Below are experts of layer 9 (counted from 0) of a mixture-of-experts language model. Rows are named router (the router's row for the expert), gate (a neuron's input weights, with its number), up (a neuron's input weights, with its number), down (a neuron's output weights, with its number) and show model dimensions 0-63. Each number is 128 + 24 x the weight over its row's rms, rounded and kept within 0 to 255. Numbers have three digits each.
Before each expert's rows: "comes before" lists some tokens at least twice as common just after its tokens as in all text. This comes from a sample of Wikipedia text that the model never trained on. Tokens count by the router's weight.

# expert 41
comes before: " ", ",", " |\n", ")", " ·", "==\n"
router:105122125111093100141139111112133117141120105151123097138137121097095105106145113117080154140106161136131112113155106108089134130092098162124129081107114160123106120139096103137124130113107139
gate0:112116123105098117104088104101078143149100146122129169162127086114166136096126125088121125148098148147167133125183105139118141125100170092154175113119137139163133158120123106091139144155160106
up0:116139144156118105134088130123101108126133112112132126125096165143168113143142124174104108089150164120122108164123127036104120134129095155152138171144132121155108190118136135103146121134143135
down0:159106128116120157150123132134185174106128121109119119170113089117144140131152119141151092149106146114135142110137130087089122134176124114136097156128161069144118142153108123119139127131134106
gate1:139138134125129114131161144149116136124131109147111102106114120119128139114133140153158086113098165147192125114167098105128180138104077115157180087123150153129121109136112129135136116125160108
up1:129139110135136132127131129141087114095095131131166140152106121118178108143134113109120127136145096138115142129119140136095086078198154137114077142180142163105117129139121117120115114117056170
down1:128136174205162103117139104113138165117130093161132167162143080162095166107134112123096140147134131133126120117126134117135102083141120139121116135165112138180146105102111153121134102139107129
gate2:093117111141125135131123114134179118177096147120126141139127100125090171085127181122157185162161140141166137148163109127099141156118153145101154134120161115169130152117076109082148150147118086
up2:129130082142133124114130128103066105101169105117156164116104091148160090099055140140118119118136139084148137143139108129153126172145113136089121106134080160088107097144136149096066181134120164
down2:187162140147107156158136124106157126163118133133131100114142155133097120140149108124126177112144110115145125123131181192106142133161136130121144148135143130144156157116155127107146136164145110
gate3:141101095201190127137162135145167122155140135153133087124105083143135108141141170124126126081087148115146115148164117106130148130096087093138135132091095044130071132138108173162108134120144137
up3:117151164046062134126103131105089155093123126094142177134157165124121150131129073129121131186159109141109136105086125157133108126158168164114117138165170195149165116124163093094158110126105115
down3:113111158153143086122107109119141119132125066131118139129154107149101148119115148161102172144112091077095102145142167124153135183166123141127108096142072111112123107122120143132161121124140156
gate4:093117117156176158136103147146137100157118153110109141144118105121135122089111144108115131074142135141139140100129095097096143164108087093133118134136120144148156139133048140092095147168115079
up4:136127170121130128165123186172190108122102146107120125127099139156131125115128126122100126102088115142104119165123108126038115136142111082152136110125134143117080143105125154134124148152136108
down4:154146134095050126135145128122141127134158110087108133133145143121115150144131112163135136127093116099144131163095130099125150115144167113156150105134103109152091136101128123125142096097134123
gate5:102169146106163139105138097116122138128162118123155117107128100132121146121148122102121097148097120142154109150105109157164152096161114117150124131183181136146061167071130163130142160160156131
up5:128140139119142116109119120112119118123134128137165147166126113123157132112116144101150144168096138114126087158108101119137150121187114140123121178192168123157054141122114123151132121148113140
down5:137135118131121123177144118176142150128157111178088120112148120169150071175113129126135105155137108118099127118114145121130156062111125080097130127135114124118140126101159181198136142119112125
gate6:145124080115135111152099156165155135142105113144082118138133122159161167132163132107152130155114136149109141113117138101126198155130105138142126111076130125164124119116106135111101160101134115
up6:111132161092098093077152131106107114073163102124148152137131140078109120110092118130117101117157127136117116138099106138135098111149133129120128120178129173115145121124145090180141099139103147
down6:084101152158062154079148140085126109139120101133150153115142126097110119123104152093153120093131119161141167126157112115125123132134084138159122082134122127130154110126102146154141106060134151
gate7:148137155139112146130112091098105094112093119148143139117092170111153119130112127154146173114138100099122100114085145108166117086152137164122098106174083159120145135168092136109129133119109142
up7:135115153124115190111168113162116115106108116124162112134148120107151139142135169119122131156157155138141143157126122120111125090096149190082117168125132111148129069133155120163116140099062126
down7:109130133141158148105117113148133109138120168097090113163123152132133127092150141122169124133121132153173123108152115091093164107149159124124137112115149073105097151131148152154119157154115158
gate8:118127126159132112108090088160170101138127130154127156105130148123092095130163102157169147191147146117191131131155140123130123144154153118140107133115130115107169091135140104106145121114153112
up8:117162129151141088121105109138118107143143162138095145147105075136148142122121127151135135076119144148089136115109137103145170135144153082157111131101105107147121131180117125169127090152142116
down8:134103108099143122106125106125136117116131182093111145135140133096112153086133095122158127134166108149119135107136119116142089139135114124084115117154147117159109126129110137118093153146096140
gate9:170156113115129112139132134140147161153114112136124131134150096133146131119135143110170133151152165135136134127142166088116170126127073187144101118114145094139153147075090141136130125088113126
up9:144144166125167142129169171131165122128154132115125094134113108161077181145156129167135114102115136122121125191130120125140110131107167106138146186082117092134084077140158158120125096159126127
down9:149165102062077156122132151137147108162130152134100133167136126143162111147138108135148138105154147169136120118147131120140105128124121131113164062133125107152117112125142184163099102148131157
gate10:185145099110146121179135119119141147167113133109131137118105125136193148090126152118172153150118133122160101069186140126118142126103136101168175172124140119143133152109123105096145125122148098
up10:166167130095101132172163145116136120141159118108171112140116093115178146096124177120122128159157121113160127096130107149128141129090132155155126163151125157124132107122123093130133106124119134
down10:128132142134111124136129115118167154117157135104116172092122145122139086081126176162169141136137162158137141122166140141138131097144122106165125123143114090128104098166153136123152112136117118

# expert 44
comes before: "9", "0", "8", "7", "1", "6"
router:111104167079115161141165115077109168141146127124133144151137106144128167105174148141098155127151129120128140091091115134120134143129141151104105126117149094105134100118144116103154124103124108
gate0:166145118186111136111128152155149142156120112109124131132111145106132115120151113132150125081144133120135124144131120152104087137155128170144131120117138157106185123095133134089124126111136096
up0:165143093164102115136127134134146166121098117111135093123090136130141109136141134141142111119168132124160102150141121139092091148143142154154114130139140184087146110127149149076141165140185089
down0:128129134173096126144151117095133145100073148101111103107114111134126082109119128123140132127115127114144135104148103111094139172132068131139150121150160136107145198139135139130136145119115120
gate1:112157169087197164117144146132066151087146112127176152100172106125149154135147107072081133122080122110116107161153125105091134142141122115130146124129122121123102145122084118174144128160119137
up1:127124072144062098147137130136153107164125145126079091111084132134129128139101146164163146125158135121134122115136147146145144148112139142141137125121098151135121108151149179063104120131160130
down1:194162168125143104132140134084127149133100173090129146104143134136115148146156118142137118143128135112119101104131098147154146165096113126109182128131131156127156149124123134117142109126124112
gate2:157088105136112143096125145113160162139094147160113107133094138134145156099108107173156119134124117106105130122130155160118095130151122124115096073124120148121138107107125150128181163121124123
up2:163092143166101154111139143140140169119091111166086100135136128132122147139131140142175117146104107095159121122163124142087133137179149112098132102075090175097111119086139151098122137153155125
down2:089091118158106130130144166106140178094095171143159073145131115133075095122135127113145142129139108137143111144140134137079143142122134086151099121128142106111117148102187128117152123128117120
gate3:098153118129137100134140137115094145079137137148097114112120088114135151114095146113149130174136090111135077143176144102095176144145163137105124102132155110159128110130134168109134151139149123
up3:101127132129133083121130132112106135090151142151100123135112112114128127110102145124147125174143078119126101133145137102122180120157151107106107102154159091171148116130150150139147150124129124
down3:112136143120127135127120106163142137089130120139076113164115115131147085123104089164154136126165171122209139144119076116145138103113167152086155134106153113156109090136097120106119138149155130
gate4:121165122142182164124141135165134176113114065083160161102163107126118150131148156124088138137130091130158078108163077127113109109113141123152154133126123139120106147092129170070130125148122123
up4:117155127109163139137124136173113126122124095066131167091135098139133148169150153155137127121110104134144135137161122129129139111118143155152149134105101183153103144101120123073125133153133134
down4:127140114097156120098142108153116144122097119083133133136142108151120128140136091141151111190125116137162105180161133190131203121139123123107133100062114127120132163099100127110133152153135138
gate5:085159119111077134091155121157143155128141107148139124080128121130125158085136127086112104137129119123104115145152130144105122118115117150160170142110103132152098153101087160154154130152124113
up5:141118125142176117176120159084092104107134161117100127137136115139118109182110135143141151114114135143136115140139150104128153158131144109097105132143116140107136098170145129100102122126151128
down5:098165099116153139135116171118126139131101178154143135104140129151148169144142120101102144129134094149128134147148167129119119093110131165121120103144158124165113112127102092150145070104174118
gate6:091146109062158157165133111081090145134098128106167160116149077131173134124154137063152130097103139126121102123148118119089105153111117138116126128161143118107090135139115150107108111156129106
up6:103127114084151143145132083086096138143108116120158174143133106120156115117150148067157130108109149131136121100139117115095105138121130130115104122154167092101126141133121122117114120130111099
down6:138136145091096139139117141120101116140123107125126109136135147123109068100152112090133145129137160135122160120072147101144105152122125143126147113140142133172166119137167128155104166144153129
gate7:155125130129110141142136140137155149171121127113116163136119143127153144129143095117106144108114110080146121129131137163098094121138120101162128161160097088142134108105109151159149105147131112
up7:150120134130093128146121125147177143171111131125121160155120151122150126110140102115111122127125119091153148116114135165102091107134140091158101162150137079147145105105117131168144121134130100
down7:124077096110149148109147104100117156158136128146110123109140135133105077118119147089154141157122139136110116130149132113149094090142119114139120139137152157121153170140188121128140134126147141
gate8:135140135125190150147107138132102123091161115133133099129137086119151159149121146127123120118121083110148127151103109148086155148143109130111128097088128158134119126112105146092115120156169145
up8:143127137119181152145110105135107124115156124124131115139133098120154149151123153125132116126112095105151153139093107155094146144127120122123117103097142133128135140127109124090109131150144145
down8:136124158152162088121085096118118119116128137149108124115121139148117112133129101129124088125139145149146110112168103105123157115113117104121096122146184134118144116083160089130133060147124108
gate9:129142100129119143113105130130084148108116140128121136088084147114167126127110110092153107195129155093159121107108113105090107145165129139107124115116113129136135125124068156108128116137144112
up9:143141073136166140120139123119098144143125152128113129110072154121175127146110101111157137183127130096118135125133105101100119155150143119099113086130104137141141107132079142113118126151109120
down9:144093128123117160148118090109122121124139137086121130158124164133120094074121109154138087139163119143173109121142080091151118167103157123084145151080136082139110157105111174109143192115149110
gate10:108142162098126105127122113121155141147112130155109116138121139133091125127107136138159138201137120098151148134103150153125142088147139106148145170123123092138125122143137135116127122146134131
up10:144108099106132126154115130164146147120123122155139157119157113146199151101150082122087147118119075146089141113116109117153110134104150137125106062115164148191124156114155104117136146108091133
down10:112142172158065173129112141112174132119087092137148100120151117141141122130156126115121139134098159133122157105119107159095101148139089151177120129118155134148100095122123150110113079122086125

# expert 49
comes before: ".", " |", "0", ":", "==\n", " information"
router:161133108090125118090100110126141112114177148153127144156128159142129104119140101181175091129132108101071139142123100129123099094140120120117164176117120105143103145103111072101144132144102136
gate0:176112116138139152120167148102156107135140143104104092136111133097146127122142107162157141096129132099145119150075117123136136122143129098119138126122128116104126159118153136164124148135116125
up0:161145065118167125139128128116170128119164156138106151125122091088069129114058185144125146110084143145141177126132155126141138116123105074134112168106164132131140126157132085156101112111109170
down0:125140084145136160127137150087137126139134129142124138150145109128142162127124119151097190135129131151119087126096109121125107168102167172101106161148107142142193156163146160107152118134152125
gate1:133184111176109136146138154156126098118125103114097126126153118121148109157118165125112147154141132152140095119160085102182144159101181106143123092145164135106136137158130133117186128162180128
up1:134164116165096118141119137156137096115113104118100132141147140118132101129127165123128117161162137172137113117143087103181138141111182108143107108138150115094144153124124127123182124166175111
down1:113129119140105113153170131100088108164106094144157128088189130133130111131117133103163126092121127146128126102148135106129121139102095118126191149172166128076134094183136134111143137078135114
gate2:166142152179137151109114099110134146086142169126114108157158150129108098104139158133126165167107128145144143113161116138120106158130135078119104127112168115140117133112086121077153136107121139
up2:169124151161111130101100071123138141089145141149116108164127150117075091078145153157154125175116147147161150128107118130120099158138140080116109138111146118145144148084091098083135125123120145
down2:123121135120083114152165140141161088186148114117091149125168117134061160142151124126149176094150150118109124108112136100145110124142117090150147115121163126080111091139145142154117106097114104
gate3:149111133161080150109124152152169141118098146153125110128098126116122164116156123107127133158130105155145146101135110145159128122136131165146142131107149174119147118089067095104110120111181136
up3:110136131090166097144134115101110119149149129099144163119179125139134106149091138134122114109121151121120124110119149095091129129124117088090111118149115079140106130177152156154141150131062109
down3:127154149137104100137122147129168085142100109130122083137137117141098152120148127088144155147141115146164134146120137076178135157094113158122093138118138115106126150135104105144115141116107112
gate4:108075146099130123133130111152149074137152138134144157167127120158181116129127112139134125113162093170105111147129105138134136117129116087126169123109074095170107143081108176115078144132059057
up4:095132139115168099129160125105120124122176141108120130118134117143131094119150134136117130131128108144124114190116164136110148118120173099137112089143110115146121145140150173165157148120098161
down4:126132141122154134099114137122121123139105078143123143120154137128156098078121095135154119103158179145135115097151116102125077115145136150137153128110142127109127144126112084142114138167143115
gate5:142128163093122121150126152083153155122115159093115149121165135178176105113098101166119156206139121148105114093140118144140151130116130153123116113198140173124161130147111130130134083112143116
up5:109142094156158150129146133169095111134147116163140121115104120072095147172130159084113142047095113110141134162145148122119122140118132104142140139051121103123075129137143136114119172148122157
down5:146162123139141145078136098123107144129108108130072142136127106174142135121072097121119113155099175140163112156126156162123137086111144161129116121123125182141134131111107134103126086129103127
gate6:089112169086150087123121132116098148144141105105155119120097135145154124129142131101119104161112126141133139127099144136132140116155158118153163135120140084140095119094116123089131100156162133
up6:103149149131149112144111146118141125162150097101079126117135130131122122146090152126105119101121170173139109130166107130127152093124150101149127132092101155098117124126118121107116098134164114
down6:115147132061124139117130175120104113106156114136138148115081151128103140137125059127148123144143143078147092117149123143114068149138161115149157137125122135137148118129133118159125108136100160
gate7:160134105129155172134146129138098089120136136149090133132113097128132106138106142157147171068112094115124130130169125163116123128106099107115118163129129096125126120148158154149086124121119127
up7:092141159136124111128122150122151159150120146081166111096172138141148177164112114081082133153122157119136110124122124099141147144133150146132159088130130170127102117139101126102174126132154118
down7:130084118125134161106179147094132122125143100098172110134128151120126119110120123145127103090180169093100156131137125104097113170099086080104156150082136104103078108159110126167113161154117118
gate8:114166141110206103135137146103139152127141126133129166121104112112124100108093123165079148118143099144089099137136141159138122122080172104133096103139101134097104157170155141133123114155111153
up8:081164160086192123134126166142111147127135099143122146112087122115128100122100105139081148114153086150098084145141141158137106130084151108163126095103102137122086149156155157126113137167107135
down8:109095177113115123108121155140104116130092161148153112164152133140158095110149112116124123126150168123106132121152147130095109141178128166118158142131137089144119150120101073115148121167122096
gate9:123126108117128103103120147117141103160138195151120160117151124179118172135157145106150163089071086149118144107175145121145127131158128198136133120135120108132103096099110150071098113120136091
up9:127115103122130113094139141109163114157133179143136156145144143166118142118179153100169142101118084168122154119164163124158133107174139192148112134142135072113110113089113152095106133105121091
down9:141106094102117148105109139133139103204124123112111129085150118157123144184156103148138109133142123131111142127119136152110165138135107148105134131136135163091172109152101119111108105091107104
gate10:154102094126124116133134128086157127123083108113089101111145097152138123106118154126105097108125131138142134150109120139139139128134113089128116140111083142124169107141128122138125085112152104
up10:148143156125106170122141139113127178084102115118105122099159176100119124146093148140104131140138110152131139183131074119169098141143132122110138173086114132070158137115154159130124164111118139
down10:142124114106185128147100098079091122113161110118142110092095141122104135089113115147155099103129127090101122158127107128110145155121132065104099127111091143106129113162114111157095127146113147

# expert 35
comes before: "0", "8", "5", "6", "9", "7"
router:159117169115154136103132115143140163116135153151106159130104115127123098172113123134127142154101107129094171159104100171135134097108112119143114119110125146123155148125098175124158134169128155
gate0:119159116138142109136140100100144092100073118128119165130110116167147108132151151130079110129109108132083146097125116123162112130110110173129163123146131148142118139125114102144155127145155133
up0:115175136122129148147154142136131097134034143067145157095126173155144146102149075109101115113144150117125135106102131081155111152152118133126158133136110122141139120124088123124139132146136108
down0:175096142186120124139131144065124144124147170141119108143120113141132107062145177128134115145108141143122120111103100102139086123112074127115095116130122141150129147123121117129172124101117129
gate1:110112105125147125122153127165146156122103110134096120106124153104170092116143165115147110160196114102149126127126111116120113082109098111120136100099090108133130177155120142125151134095110083
up1:114088122142118115159156164137136106159117094135114115092144139110065166121104123092112109103140102125110170110117152100141177129167162114148141092129096095165113102128103120152134110097155116
down1:151107133139119148136113139106146137134146119147118171123143116159120091122145082131134113148097115137134156130161152132118147128144150137132187143118113174150100111131141125103129064105093150
gate2:168130156141103083087101153093134144118176133103150156134113128108135123173131107115104134158123153158142135141144116121142098116111129101112115149091123112186116130101104103161118078186139102
up2:098150162134102146120097128155145116097095111133140125132101158139105145096162131130143145131127101149124116108106138136094102106158126123121113112155116177093114137156139105115158098103131125
down2:155118149069139172142147165166090130140150132151110110097124120150100144150139178143125125108121109126109122133142152113123120094158100175120125113116125123112145106126071128126142142110133139
gate3:125134114108142119104139121130116072114113140130110068149141136110126109142132073131167099125118129101091109104116109141095132096142135128117130133113122154093119142141109123111134138140085125
up3:151132130142136127170170109122140173116107137130110182115138148160141138093105187147091153153128127152116157145131150091184110159132129131126124124159140115174150142107156131145132143129160140
down3:137137134149132133081122113120126115119163122085135157077103155093171120153188136096151120111127120145152130136129121122125162086136170145149081093123124122125120120103136130163103128193155133
gate4:123078111091164145157158153116123116104138151164109056086134119130161086152110151128159137152116120113140145142158125125118156117107131139094116091109139148124136100112161114180121148069112138
up4:139130112120132138074101146096138138109162158149119080133109156142141090136137161135116110117179168129139114158130171124108124107078116127101150153119133108111131112119173099169115125117091121
down4:123146134107143133110134076120122168124120117120091103060140110147144146152092138130176130126073110103054168095110123176130091138081125151106125122135118118083173135151158121140158080086106136
gate5:137096152132089167086131117149139123124106118179139142104124155099118109092177126141087111099140141128120137120116144126110116122130133133115166127117105071136123153158117128170109096143099165
up5:161085133147121136106113109105133167121091094105127182126145165117116135119163107116087104156115128114128148094135123128150069142192084123092141139153100114170135130111103139135116125127083137
down5:147120108133135119109082123135125122080101112154159117143124139144110142158152144091148129114095136162143170192184143108114178166140123077151109132167148160134178126136141123110105162134113109
gate6:098103128095143112130111078157115111132153139097124119119134149119150087128119111127154115153131157154125119125175113147141133089144140102104112114113114173141151138146130141114088212123087106
up6:141098136089133122167102156111141162141144104138141118149118100146140139148138157141142106113116139149096139165171162122121111120116122106120131147169165129148129112145148124134145107083119123
down6:176105176159140127133137114092086108091119144103117130081115150110121096109142152106140135167103160132115111134118112121128169112179141118147127105136103114157128121129163144141084125141107123
gate7:122176098136167122164188127120128143142156138094110114147119137098122112166146108133146119117140110106127119140118128147153108104136162128162108116119099139151141157109124176136126154204088130
up7:132158116122177128169153157116156125121175118094142076133114128129171077168159090134146109127146142100123114157126102161135090090122169134103098113124109168133141164126113167134113144193102119
down7:136114127135139129087137143122170123157127084130145135135099118107147093139139084142122096133103132115118163145121109120143081138104164137156086194129127169111141142120128147083137116149150100
gate8:138133104095113129158166190181129114141134156148137131114102116107224122131117146145088087131156103130127101113136116104108106108125104149121137129123076102098120137123113108148127146091139104
up8:133156174121147140148124111150088134160170162111163127122128160137135141132137136149151140203147151133115087136093116104190111135120119128136192141140105102112103125119123085088154122117148125
down8:091100123157106091143146156130134108114152125142129156153126164166104154123132151126138176119133153082153115088114105135120089183117147138128115138131132128145104117106179109082123147122159126
gate9:102135148149155108174103120140153132183168127096145149097119115149110106140157151134121146152126116111073098131133099128141118063110149136120115129155120157143095100090153142120132150121124124
up9:159147079112156139159123127125150111103113128118153101129092117165136128113139118086108104108145129140118124158115098136117129156102154115158110158118191095125121131109155133105091119130126119
down9:120164132126134134121154102135174146150138088116115130098147096099087137150121088101109150067147109132150123134128120149121135084112133159131103153111125173101138096116150126119126107130134130
gate10:141130135169125132151112141092120138129170152147156095144134106131122087151117156148130099169156125125164104148138139141127116121098154137081107159142138086131128112132169139127117097135100128
up10:100134130097132113104154125157101110113082102118084142102115174104111157124148080106132125070134148156110136110143090117161153136165110116154137102115116114110121133138061117115128113152173115
down10:103139105118120149161159121129076128099126151168130114150099156149134130094111103165075125134163170147132097120175162102114126099152114151121152092138117119126110157104082122132150148118138142

# expert 10
comes before: "-", "==", "===", "The", "|", "In"
router:124150146088113123100171137166171169101160072123144131101101144146110082166106120120074104114105148077099096147158114122141124130162130119132098161128136124131133122136141147113124112113112110
gate0:146106136120086145107134138121118122154084161115158140087082117143138139113098130100114138150143154130154160110124122138189101128098153162154151149130133160146111130111169127158126069108081143
up0:103100104136103150113170119140098136147152117104081113134108157142129127115128064127139161130156130182161133108100118115147114108127128104132112147112105134132145123158156121155124128121078104
down0:110118135155144124118146150170121178150151146132168137094132060161158074142139117110131117171190090137123072138083134124135149123104196159105154150135110166090114151149115127143129128106168111
gate1:136096139120118149133142167172181132121116111181105110124151113154142144119112150112102167105073123119109119120112151158125090142135070095079116096120144124081147126128128155120117145159102125
up1:128093143121126167133183136135163148114143107145099078136138135152148099131109185102109114126134161146142143133093186132110080121148098108116130119113137124099139098125145134122116147133118096
down1:100093107120137122134097132146093108183093156135130111135128143089159125081140162133160150149093132152160177088130100130128126155101144112134109159156135115155157084111123119107124119133158135
gate2:103065065118135122112126129128143130133141095148128127141123119103176128087139140116155134148141128134117102150163126111179136146110186126158129116124154167154155108168105140137118146118129152
up2:113100088123158138140135148143136160135145104142111150139180122117142143122137105108163147092091138141115092137200161106141094134133123131156146136126129159144124138157129128132125157137153164
down2:122098121153135164086120143107116162128132125126119085142136128103132105115154133144121129161159139150134125146125148111138085145128121143137111134128114157081152133125175123128156143127119107
gate3:145135114110110089147131142080171173131076105111177112123155106146170146136076144111110112084137157134129176143127169158085156126125132137110133084086128121135114158080144188094164121121116128
up3:142163105113100096144137151075179162132076107096168101120144113153175148148078131101124118083141154132127185152109160153088154120131145138127129099088104139127106148096151165085177127122118122
down3:181144157133082118127128142123121147107163114098133046141117161125076137136127161080079134112145116123174134108133150102091127127142144112143118088096143127140116138086146119136125124128122118
gate4:130125141136120134114126124145140094101122114175088112101112142127109111175096119115159140104121128133127142116085142173097125106122105130092129118138171159125131127147070138118101080111141141
up4:141100114143137130134132138132130111130105093147099108069063156167123109161133142118137091141163140145150159132076172149106148084118139126119112137175146149095126119158088106163145082116091171
down4:158105100138158160113131128107107140126123147146098132095144133125176078131173164148143115148112130102094150119136134116134137122116138162144136157136119125138142122144174138102168115111162172
gate5:131111061137151122111105125124126093125091128118125132137135107162152138144167162125156123129152095134098113164163152147115145138112142139142101138095132181127169100156104099124121124129132109
up5:147149159127120134135150136181080140115143146153107120134131145078121112097083093145091139124093130118131083066124099116139080125122139164140164120142133113129107130154138156132094088136132148
down5:164126160087111100243118108153143128127181073125118156145120177143102109123128163131096138113155105093138137143104123151106148115120142092158104109129117135115094102132120158125110148115118106
gate6:164168160144151104148065144148156138106101132146150153096116097132104166165094150110083144134090187112118159157141125143171097132094093146115140147162132132123104136116116115147141139124136121
up6:091095091124119168118196120112101117152146133100100108165152148122155094093168114154177121115153060152132095099116139111079159121149148116127116108090113119124155126140125141115126121129122153
down6:104133111165089122112102138112144118151136163145141090137101114112095104168156104061099103101137124123109130125165203118116144142141160142108129103103089138109168141140145143120135136111129156
gate7:123147092123134095128140149136067131107100118132171142116096192127102127130221106104168087115116132141122147117127107096127140098130141082148138186109133110128104141102127131137122130113136131
up7:124142097121129091128135149131066133108101112132166145114087202128098130136212110104163084118123136141133160112125106096129139104123133076146136190107135110128102144099129128133125132112135128
down7:136134130111090132128130125104145137121105110133126057157156122121113148130106152132117147117127144126149137115139117118100125141123099129127117090149122146131128120124098119128103105151148103
gate8:102132125148134120126072159158152112137125167155092144124151106116131128141115199133092134117106127113104105163145160121155091144099142143114120147106104137118102101122151108126132133128132124
up8:088133122135126115107082154152149124126131158159105131114145115129120105142119198113094130110127131114107115171144162115158095146123146126118118150113108138117106101095171111112124140117132103
down8:129172131112134112107112111125151126105085129085083155111173124152129166108061114119125102132100181116139151129092068111127136070134069082130124136156173100165171120121119109119125166140160172
gate9:147162101131104138125149113147114144109144114097103112153124173120084133120149088091124118131120129131136121107138074101153134144123134130153164154104115109115054117134128123145115147100157114
up9:108088165137089140141099114068194132148129120152147141122128095111142128121076187135102129110131175124124175140124145147154142147128090106085114126149145116136128176088139149112132147131115122
down9:096172105097121155120160128130154104100171119150139158126128141175096093107147125115134083106120120122082130150130097126148111121094147088144101155129135145171153103114149122144139153108123156
gate10:131109127149150141111101130165126095128114091176114138129157132149106116178156123124163090158164131152144103128134142152130121090127072160175084087179171136106163104139113097081136125111129119
up10:105123095089105116124125123095124158106155097113119117116086122125139118120116105133131134142129128103130157153118084114136153195145163084137124153105114137124128116153140118109112157123131122
down10:132134188120111118178145119140131121163138145125159161133136120127105160128102143146124147109147102138139115098131123127123157099152123147131132100156076127099075164119094145107128137095101109

# expert 38
comes before: " |", "9", "4", "0", "8", "5"
router:115113142134135131123150084096132141129162121156125133083135121124113120171160132144181166148128116061110143091157126109158145155133110112130120087161158085103140131114117074117164112101073127
gate0:135131093137150101118151116113103156089135159157124122136107110114180106135148136172120146112084135104143134135116091138154148102132108101116125149102101107126144129093102143130166120128106143
up0:137130166117107150141095147142148094165118098090137131111147123150074162123099099090111097145160143153114104118133171111085113154136164156127150146150160151130106124157151127110111115119146123
down0:132123114113133112120134172141116117147131136144146149127134127119108129184110107140121128139120122122060109125129140096179145121117143175117107107162138174120147148114122138113124153105158166
gate1:111154121126184110129118119160113116104120128149133143119143145147126143129136078112119092113110120149115122147129161143115144121092130151101112169151153132119132106125136127118154124123105108
up1:107147148131184107106126111153105110101103119177129128141144162125107116120133085111139105112129111153102140143115162138117155104101126140115094140150151105113136092126152118143145154116093114
down1:165148161142110138139168135138144120135138084099113127130117135172109082110097166119143154132121170099097130146133119130145133103135099096126098112150113132098166165127099134096121128144092132
gate2:118146131146106151156155102148085110155108143101127171120087156094122117142139115127125156105161076136184125117107127144145085132171122169168107111126112096143124121204092130147150143105129125
up2:088116115101127164170167136159116115166125088069170155107066095109103114145144121099130129113122115156129171115133059126130095138140146124189181109110117137169101099149100098119118089127143100
down2:127070075125138150097112137142155152127178087110099115149123109174103109074139133135129109119114117078136131160141170145111100138111151076075122132114131139140119146126156141125138100131162102
gate3:157137161182061093135130113109123150129117132079094155126083133110115176154112115162110126130168120111125142134102094108130138123156100144143105134151110128112123118092081126118164140139139156
up3:145136142164074113145131113121134170131109136100081187132080140102129168144105124155125131136149104108119148114098104121137137123142097141154092118155125128118117115090071111117149146158145143
down3:166172162121092139118157122154131120146120139114142098125138114109140092137115146163160104133149120134151169144113101112145167119131122158142122139113111122126143137146137113140151150113093159
gate4:106098159120170121132125145123147104119167106156150151115082085112091115106127125099162159130072129144137118149126099144118123119105145094095111095136143118147122096109148139117133135120120109
up4:150115114146136149122140119139088122105187117167125122129081168122112157162105187096118136143167111110160127156156093132125105146114079171112091126118075145095157061164114145139143144152128163
down4:122121115138149146122137146153138148157162102130108082131149122155115103141112159136131105101127092115100105099122138155154135135127092146113170106142110126101090157194164139127107126139130114
gate5:094143125134129135128144114112095127130101177101154185104104118123113129130148125144134124159093107114157133172138134117143155117158075159094128101138067151114123165117105150145109144176124103
up5:140129142134124138111138145138156130132189107134135107129137125136129132139102113103103123098135152166084124100127085147115110139081151107143134163135180136129129104135155102095145116083142150
down5:142163105119141128136094123133111082107148116153128149109144104122171158147069119142123171098130152130134125118090120112098097122131124169142149121080140166141156095147115146117185134167136147
gate6:134156142160105117137146116114094134125146135099187086164132114164116154164177141120123124134160135127082157177140097144159117147103120138130161098086094119113145126098125126109109123105151133
up6:143144146158108125122131115120120113136154127125169072173141118157123160164168152113132140135164121126084141174133116154159107135094114136146138083084097108105145125102129124119092124098158131
down6:125108123128137117131118146147148104146145137138078090187152109175074105175138106138124119136125164158154118127187123123137100146135175107085151137125117153098118139151131103144152146133134144
gate7:138093098095131183111145147148138122152130167158106107094181095118124125124135152166137120120090124099159080105147126137132115131113133118122114076167161105156122149142142117141122105162134137
up7:147116101113121164130111166100152151150141091120120143175135095121128135121111142131137185144097114096159107082120144135153117102157123128096140071180092110154113083140129125143119116150154162
down7:125145100126100127122106132144120091139116128154156123124147102137141130106129147098135103108116079129139116107097149102119093124115116130095151151123162116098140126118100159157119136156130129
gate8:130135066141161108145157141120146126115146174134126131128139148133169150083139166128150133140102087119098162131132151147160135161081086093129113113106128124136116144116100108156093148153136105
up8:104124166075133161128111137137097122149123071121153108102125098132122144207129091097091142104123151130092083151139133135126119121132200158170150087101150108143120118118161149097156107116153128
down8:151133146113068168129151091135143128135090119176140112123168132103164109156155157127153179096124112104116095114104132113156151135116128103119122106142139150131134149112095140146134134117143159
gate9:164121112137170131121107142183185145120162101132110177113149092143140177120134127118157126138140102136154082116110124151122121128073133137103145162116121138144158094156155134103153071089128117
up9:125133124158132155113105132151123103128100187125122092105165163110150127142089141148121128111147093152079092114123145136143164151126109144127116130157175086074145134139125112134119122156129108
down9:116140154173147118177115131093118147096096119158127190107112126117129138129109130123073132123132155157126133117128144095127129130158119122214135142142168134147135122120144140146113139086137107
gate10:151140115169092118156122115107132155115139139108081092168122151132144112154102143188127146157169122104159114110118106161146104151146149152116148109089096111120150134140111101122132120111103147
up10:143097146121093103142120135126112149126152086109138153133100114119130153174127114117134123153138147142143128112108084109152095141123156113099128129135136158156115105109076150110171087132171133
down10:173123106130095149118146149190159119146148111134072134173170105138084172154122139124142179097115142114132121129151137128158131159139132095093132110124124163119113118131152143142151176124141181